Weights of a small mixture-of-experts language model, trained from scratch on English Wikipedia.
Size: 14 layers, width 96, 18.9M parameters.
Experts: 96 experts in each of 13 layers, 48 SwiGLU neurons an expert, a sigmoid router.
Below are experts of layer 6 (counted from 0) of a mixture-of-experts language model. Rows are named gate (a neuron's input weights, with its number), up (a neuron's input weights, with its number) and show model dimensions 64-95. Each number is 128 + 32 x the weight over its row's rms, rounded and kept within 0 to 255. Numbers have three digits each.
Before each expert's rows: "comes after" lists some tokens at least twice as common just before its tokens as in all text. This comes from a sample of Wikipedia text that the model never trained on. Tokens count by the router's weight.

# expert 94
comes after: " the", " a", " in", " was", " on", " is"
gate0:162125133172136101126124102127063160159169110161166062156167131075096163047126116174147106175166
up0:085172133144154149185147111092158119062132127094125150129109094194171067166110164113146115092151
gate1:150152129107138177116140144176149175145130120109075154138125121190152158147055127183146134140166
up1:141124157139148123107150120190089154124144104073119082047174116185182130109060158149176166099190
gate2:135153176135130121124170097149189139162138128116129115138049145109079089065128133154118157169169
up2:137139104094120140103146117164106139128144133105118138173100144136085083108160128098092084140128
gate3:085156084119105139116156081102123130096134102119130150073141170084098190126113114098125137117095
up3:127128136069087102150132150127152104159194143104111107097134134139110087140141161139127092056149
gate4:142115050111138195129138159162099114131128148156137088111112141107135234160170102146132093191056
up4:091134071152086081106144139118099114106144072146153130160188102073118119173122132209135138168156
gate5:191138146160137095171177131109179180119192103128108143149113082097129164122073130133113140128164
up5:146136102165148163100133160188175159076150065121136113138079125143173145155122133130111074152134
gate6:101093091155124116150172099109123130159109125121109156137191117145133170058088179112093101095168
up6:110094103131134114143169117121113131165118128165087094123192133157149140093164145142080120056092
gate7:162124181175141090152181165071126167163086102155166204128094150106163067117134111130136202164122
up7:169185173162113094127094152124145131113073167097144158113143133063187144116085087112137140188128
gate8:167138169181124126140093178178106113120157104153144137173085130111111085140103120168098136174124
up8:091100150105145111147126065184136117092075126093105113081155099174130180136129131101151125133059
gate9:104174102099161107126169081093120129129147110143040137137082082139114142102149109077147081108180
up9:118078130077147099157102086108086115117142132127154143160215085122151136069123114112127098109143

# expert 92
comes after: " ", " (", "–", "|", "2", "3"
gate0:178142109076098114160086093125127137140156089128090172144156051114093115150071123127113139134117
up0:133130115141144123120146191165113172151124115149160157086134126104170150122165118117161157058138
gate1:116148155124134115167166132147124108098046165087109173173173063094145093143168088138104079151145
up1:055151115141154100071215100113171096120089123090101145139156098123138065188157064162116104081128
gate2:165163156109173099148202135128104115080133131141177117097149113121156103097111092181201145163157
up2:107117107149098146088156113067184144121072163176081169148095112157091145119119137116130077155057
gate3:151126131121173105168135096143061140149072030080178160112097142127112116141175137157111183155146
up3:167127157132126153135130126154085127191157075114162126189155118094067146142147073107190114141145
gate4:173103157148165162164122159092177112129064079110108132139079115165108121147121151142063099144111
up4:163113134173139063102091145191169142126058160123080130134142100134093140161150086104116117166171
gate5:133064164125130099180152140205120178127160117122165154168149152139129205089089134100144124156182
up5:126145161175107091116129132103151125156116100100119056116118089202114171113081120094102104160056
gate6:057111129091108089087182181146156141127052107165156105083175097161117139145104085125124095110123
up6:107079168156146084132111141120080132135083084160133072088107121119089146046140103093153094133117
gate7:120080153093109131185172156118160057124090109107149167109108094144103147141127139191177124098178
up7:175095176066151197110133126172113128165142049130123169125086086188139081149162150159103125104135
gate8:124107166136120195135165083130177101126054112113195176139106111142095149170137063162131091108135
up8:167109155159089128092129100155149144178143114095153142116140124138143205148112143075158045115044
gate9:188117117063092084092153079104086135090145096124131138085132194187134188102109113122165166152162
up9:157092129136143136157160071195137157140100085144109144056165129160174117168101146136101113112151

# expert 2
comes after: " ", " (", " $", " −", " +", "^{"
gate0:108117134135081117156108093129153159071111149099095174189125072184140133131092172069082130138133
up0:117174111179130107130182119196124121081095126074135108104154131126181147177174166126143155066168
gate1:113137146077080107098099084128134127130112134184116168109121060074034090145134123128140082117165
up1:137104113111175171140128123062132096118158133144149155210100118123148133109085108107061115135098
gate2:061119155133150134092079094103101147092085135092134104121103073185143121063150141144144153118095
up2:112144172111125113056114096098150124093048093167147110149139143140090110073141165128169100129092
gate3:139163078121097157153148147100150108093099111056096115134115130155139127098085109144093146090115
up3:070150120122104155149116169110062109110089142077121091139138146134086180041113126157085146106136
gate4:178114092156134146123149133148123109120144117125137139169061112079125124123132137137124162114142
up4:107127109131123126135128149131085133143169111105163082137068118138093094098103113153118121117107
gate5:128086122059162077193093131120071107171155113104085114125134165131134116119141169122149212114116
up5:140093122147116077151140111126108168095111183132056152143057111089112141125126107108099173143042
gate6:124097172187147125113103073131167097154111154134168117112163115134133114114193115133109151138107
up6:169195117154097168114112158174111114120146090073125140168158139141117111065121111117080186127148
gate7:150120091161151123201129123073087098095071116153126121119169128126147190133122100138130156132216
up7:070166178133155159149131140136196119124196140164169140086049109146166123145129043115179080075139
gate8:125151139156123102182153072137149156141110085143080080062105129169083108127129153130162105143112
up8:162093130116165088146149105119177101127107109119086091088135122101174183107113144099117049155137
gate9:109178132125131085158180133081099135115098116104099110103116166194106110128060112096126100132140
up9:116127168109113138083084147077116082095133085119065135144158142106130112096186153130112089147095

# expert 42
comes after: " |", ",", "-", ":", " the", " of"
gate0:085127160078125109179116121130107131131170170079131093166147183124151104141100105074186142170141
up0:106048082161163186139081082143082151107173152079103120147146145117120106151111125160166191162145
gate1:115178174132061078114117170121148143148148153075152147124113117118113152063191110114178094139148
up1:128066112114071083158084120078113146159120182095156104132104152113112140128089113045124160088110
gate2:088095128108146120178130121105121170090167095019105116086163109212136116128135143171142175070165
up2:122064104169084155151148151123123181104126130081142088071179197131080151139150119179106196089128
gate3:152121113105078152189107083151077120114194113130135165087104133113090109130167094158115152123148
up3:198167112089094177107128127110127139115150104134086145160114121101153144094153123175094128167143
gate4:149134165142134129120155103059088096165163093060135106122203163079145114162092157163181162132111
up4:138098197205100142118096149137072133111116118152107119094197073101146112180120135151104051128064
gate5:111121110112143163165128030137091108088120117124149160085149139144173161170176142119184062135090
up5:074135181129136109132156148154156163202115080176119133165152136079124084079116090207090168105144
gate6:156123063130118129119150161131112129109168099101143084095170123122134144095140130105109175146085
up6:069177159141112133147055124118123070102122158148122068195112091155078084071100107149098092140161
gate7:136123108154105158153126098181141116067095098100132086146116135110132144174102148139146170111160
up7:142147115119140108135095133052050165196078139113180100092147113104140125191148159107122175152093
gate8:142083155164122149146164106109117116116125131034133096172107109099142141154137119088182163193142
up8:076098166092139111128141130117068182080090156136139128138121090071143113174087115136149136139109
gate9:136155126130120105143175160183122129185112127123161085077105175086171178104137113140137141165155
up9:092149138184099142089145155159100097089077149137112128052098173147118159134152105125080092097158

# expert 88
comes after: " the", " a", " to", " The", "'s", " his"
gate0:082133163153109132145182127192082142140100105143131080188137113134205150093163143126090064141122
up0:125152076126135151093075111130090130137149157104109126121134141132096156124138132141171175168120
gate1:184181103185185165185170073164114138135170113182116112088119118147077160169114092146106092141139
up1:074174107098119134114142125070092101127132121097143190106125125075098097115130085183157113117114
gate2:176123104077175150125111059099146124204172154127146167105111106139099142081134073148158209145187
up2:138151098035127143164166118112168148150105107162133150157110097137140227043169145175154149141166
gate3:132129166133162171116115105164114122125151097181095139154070114150171100109145139112205063101106
up3:165098139110142168124165146170132109145138100168145156155095133108152136132142109109232095077121
gate4:077144129135069142118169158131069146192079173095164122094132127118143102094089137160146107150140
up4:170118122092115161137060099123153169094141157101072110155137084115063164081106147113157111105144
gate5:133192096083181170162130160130077138143084143126094166089060180113125119119071091126135169139183
up5:130146164093087116119138169151138152140123120198122139142131172103118160133144086130077118185100
gate6:082155159089183122180164158136128102120125136153150105156106113162130098095103062129179155111149
up6:186119213124104161146090062145186109136152130135139139193091155166152105146126078097150161097164
gate7:124154158081070139142138129113112152149134136106120106146176088175208090117118151121109079149177
up7:125139141111148123122117138077134105183096204141168153117126133084110141073072107163142143179175
gate8:085117082111146133180119106109109142197075103119152098081144169186130083112174150089149163131131
up8:141152098064170108137096150164130114142119136152159132081137183116128122136213144173113179096061
gate9:134137093102088185135153113136072068109089117139192089140117118133125128084129072111094151112164
up9:152087135081109135058095156155121112152159124129123161155035167142091172165111107104129164117085

# expert 78
comes after: ":", " |", ",", " of", "-", "|"
gate0:115174120146165160123152148113104115141137121147105084159132111103131185122110153147123202107185
up0:180102124132095059180117163164093148102075102041116191114122131146111069132080170156133095095125
gate1:157150129189111060129163160106150137112115127140114134128104091096115140148074178128117107141063
up1:140084144129088124123093161192129115130153105102121145145173012105164180119149078133157178115148
gate2:125114143188112113114130111073153153161065119108101181115168167082127175098165135146082158136145
up2:152138157153112108068159146101157163084100160136078125097087162161151140161186160156085128165089
gate3:124122200117129123102125087159194165161131113161123052133174121042093156082085115138154107146128
up3:168155117154128125172120067142172097161119080174155077093163131127091129099136144151181118129146
gate4:154077149165149092112122134068168170127120082110072089117177118139175124123153184141161095137110
up4:086160084129129170105145132154147191104108139129168147130121167114137143095111168102100108113159
gate5:095129087153221082117149130123113125127178129074163126117135160134128156078152112176137213199130
up5:089129080160168124083168118143105142098135139094096134134140158113098104137135127143171139125109
gate6:085088166154134084122137113139142100079114156087091156197097142169171073104106148122072147128106
up6:102076169186155116166110136136110134101138107128073165181122129156128102179090152095068143093149
gate7:078140127089040152097104139073136095210046133133181096113136149095157148089113207162129160125123
up7:093108145151158110079076078113142164098156135103125140101127047117124151141126102097145122135134
gate8:122171135116129149118103135099080131093177132137133177143129058138067108056165094103101130164076
up8:097173127091131108137091149157118143098159149131156092132147145113076137116166136155097080132125
gate9:098088134084134115139167109107048179109113082141177159124169076136094146153117124185169130129090
up9:113058106151106156152135116097111096116131148086111181128137135143110179135128142211165079166122

# expert 31
comes after: " the", " |", " New", "|", ":", " of"
gate0:160176125095097126162165115111121134102174051172125125167129137134096048179076114124163112110091
up0:138144142132079134139082121096127167183095135122089087055162146092120142137144135132065095181159
gate1:169177090106120153168137094137143138111097141093125179127075111108124096120200129137084166130124
up1:144140129146139072082129108110147082181105130125177128126185109118112116175125208144099139051159
gate2:107139156142123115107138054076068107082112091175140096169166168126064158140104143108167096143044
up2:166116070128128109148134152187098128179162112129162142098106117193107091178098165087161075166163
gate3:102096105148100196133175199152147113158130112141155112130080046130143107166064141114156104169105
up3:115127118127177172094161145219176084122139137095139170146137074133164132143111129080109125123141
gate4:121141119171164159171164160134129097142114152152172124143107139122160146144077149106163094175151
up4:069161121161127163143156104167103115148112140142154134059087195130122158142086157089117117158149
gate5:154157083143112184190129110164201097146141105147085104053143119144096167177116089136132167131112
up5:092106146149128042142090070132165164122134157118071123099076114124178188107167164150086064100184
gate6:069126146137091163156081092143132064179130123101104101119121141128127149094175176108125143167151
up6:089168100137089173104085139128143147176152149150161121087117088080120127071145155128088145149134
gate7:158162147162114054193161135144117182096177166144156130109158065109135115143097129117080127126125
up7:137179111123119120102124075155181121168102099144174076154106162142128087138141102139132114132233
gate8:161162143070136174103175140136081097181124115125091150151076140105069139098109143109159111152124
up8:123110096170111053137168143166116142148061146133133104166133132146169086175141177146135085138101
gate9:162074058129091123158152122184157064082159099118146143051105070109123092097080152115096115144126
up9:165059150151090147169133118134125109108135130159192170108082102091103121071074155139124120098157

# expert 7
comes after: " was", " to", " and", " were", " he", " is"
gate0:139118128101164108114135100128108184149105109175098162120088204100128150126113117088117126107130
up0:143093120062088132139109144161128073133118116113141091172130099153161126165114140151123108095117
gate1:117128144141140174188107083074140103110087182147103126065112153112154175190156103112101170130171
up1:102134077157147099194078135121123075180121126063137136150145087113059132134129110131195131101164
gate2:118133119119175143149166133123145178123159186140083092074178082056140136113088169154124159106129
up2:149121166109099143132109125128168121110117084126144098089141160106164163147103134102070097129162
gate3:157125187138100100144170085142109105168094112079150120078162118164123153146114156156118093128092
up3:117163146122167110154119130112164132093122100158086179164126130105164105122194115073154147135141
gate4:123137120141107123169154141163136161108094108142109126084152159164123173127140165135142102128082
up4:171084133134142155118153090089134163087167113148127132109138166162082156138164080159124129200085
gate5:116168118156088182100125161140151088103081170112120170161138162158080170144123160082096145136142
up5:139080106100141101111122142145097096168108127097165115079072113183102114158138170148110123091110
gate6:086153123102106123167089127086095115178151092121142150116104170191080162121118131140051185120111
up6:109149147147109138132155143156100156132106127133028077126129111106096155116158083140126080145107
gate7:144157102157085091140099108139152140137107116146120180158123068100079095101124159102134144161208
up7:059097160174111174167136092117101114145209095153165136087075087090135090155118134121104132150147
gate8:168111155131149162122187044184239140118128123149093108149167143156118126141154105141127152111109
up8:119078089162103106110143149131227085149169095100086144149145131161160190128151155177155122161126
gate9:124101176201148107127063110142141088105108072203061115136087159126066117132130084084090148141086
up9:173213102109117121127127162066121113085123167057152195129134137154087120105161135177139102098117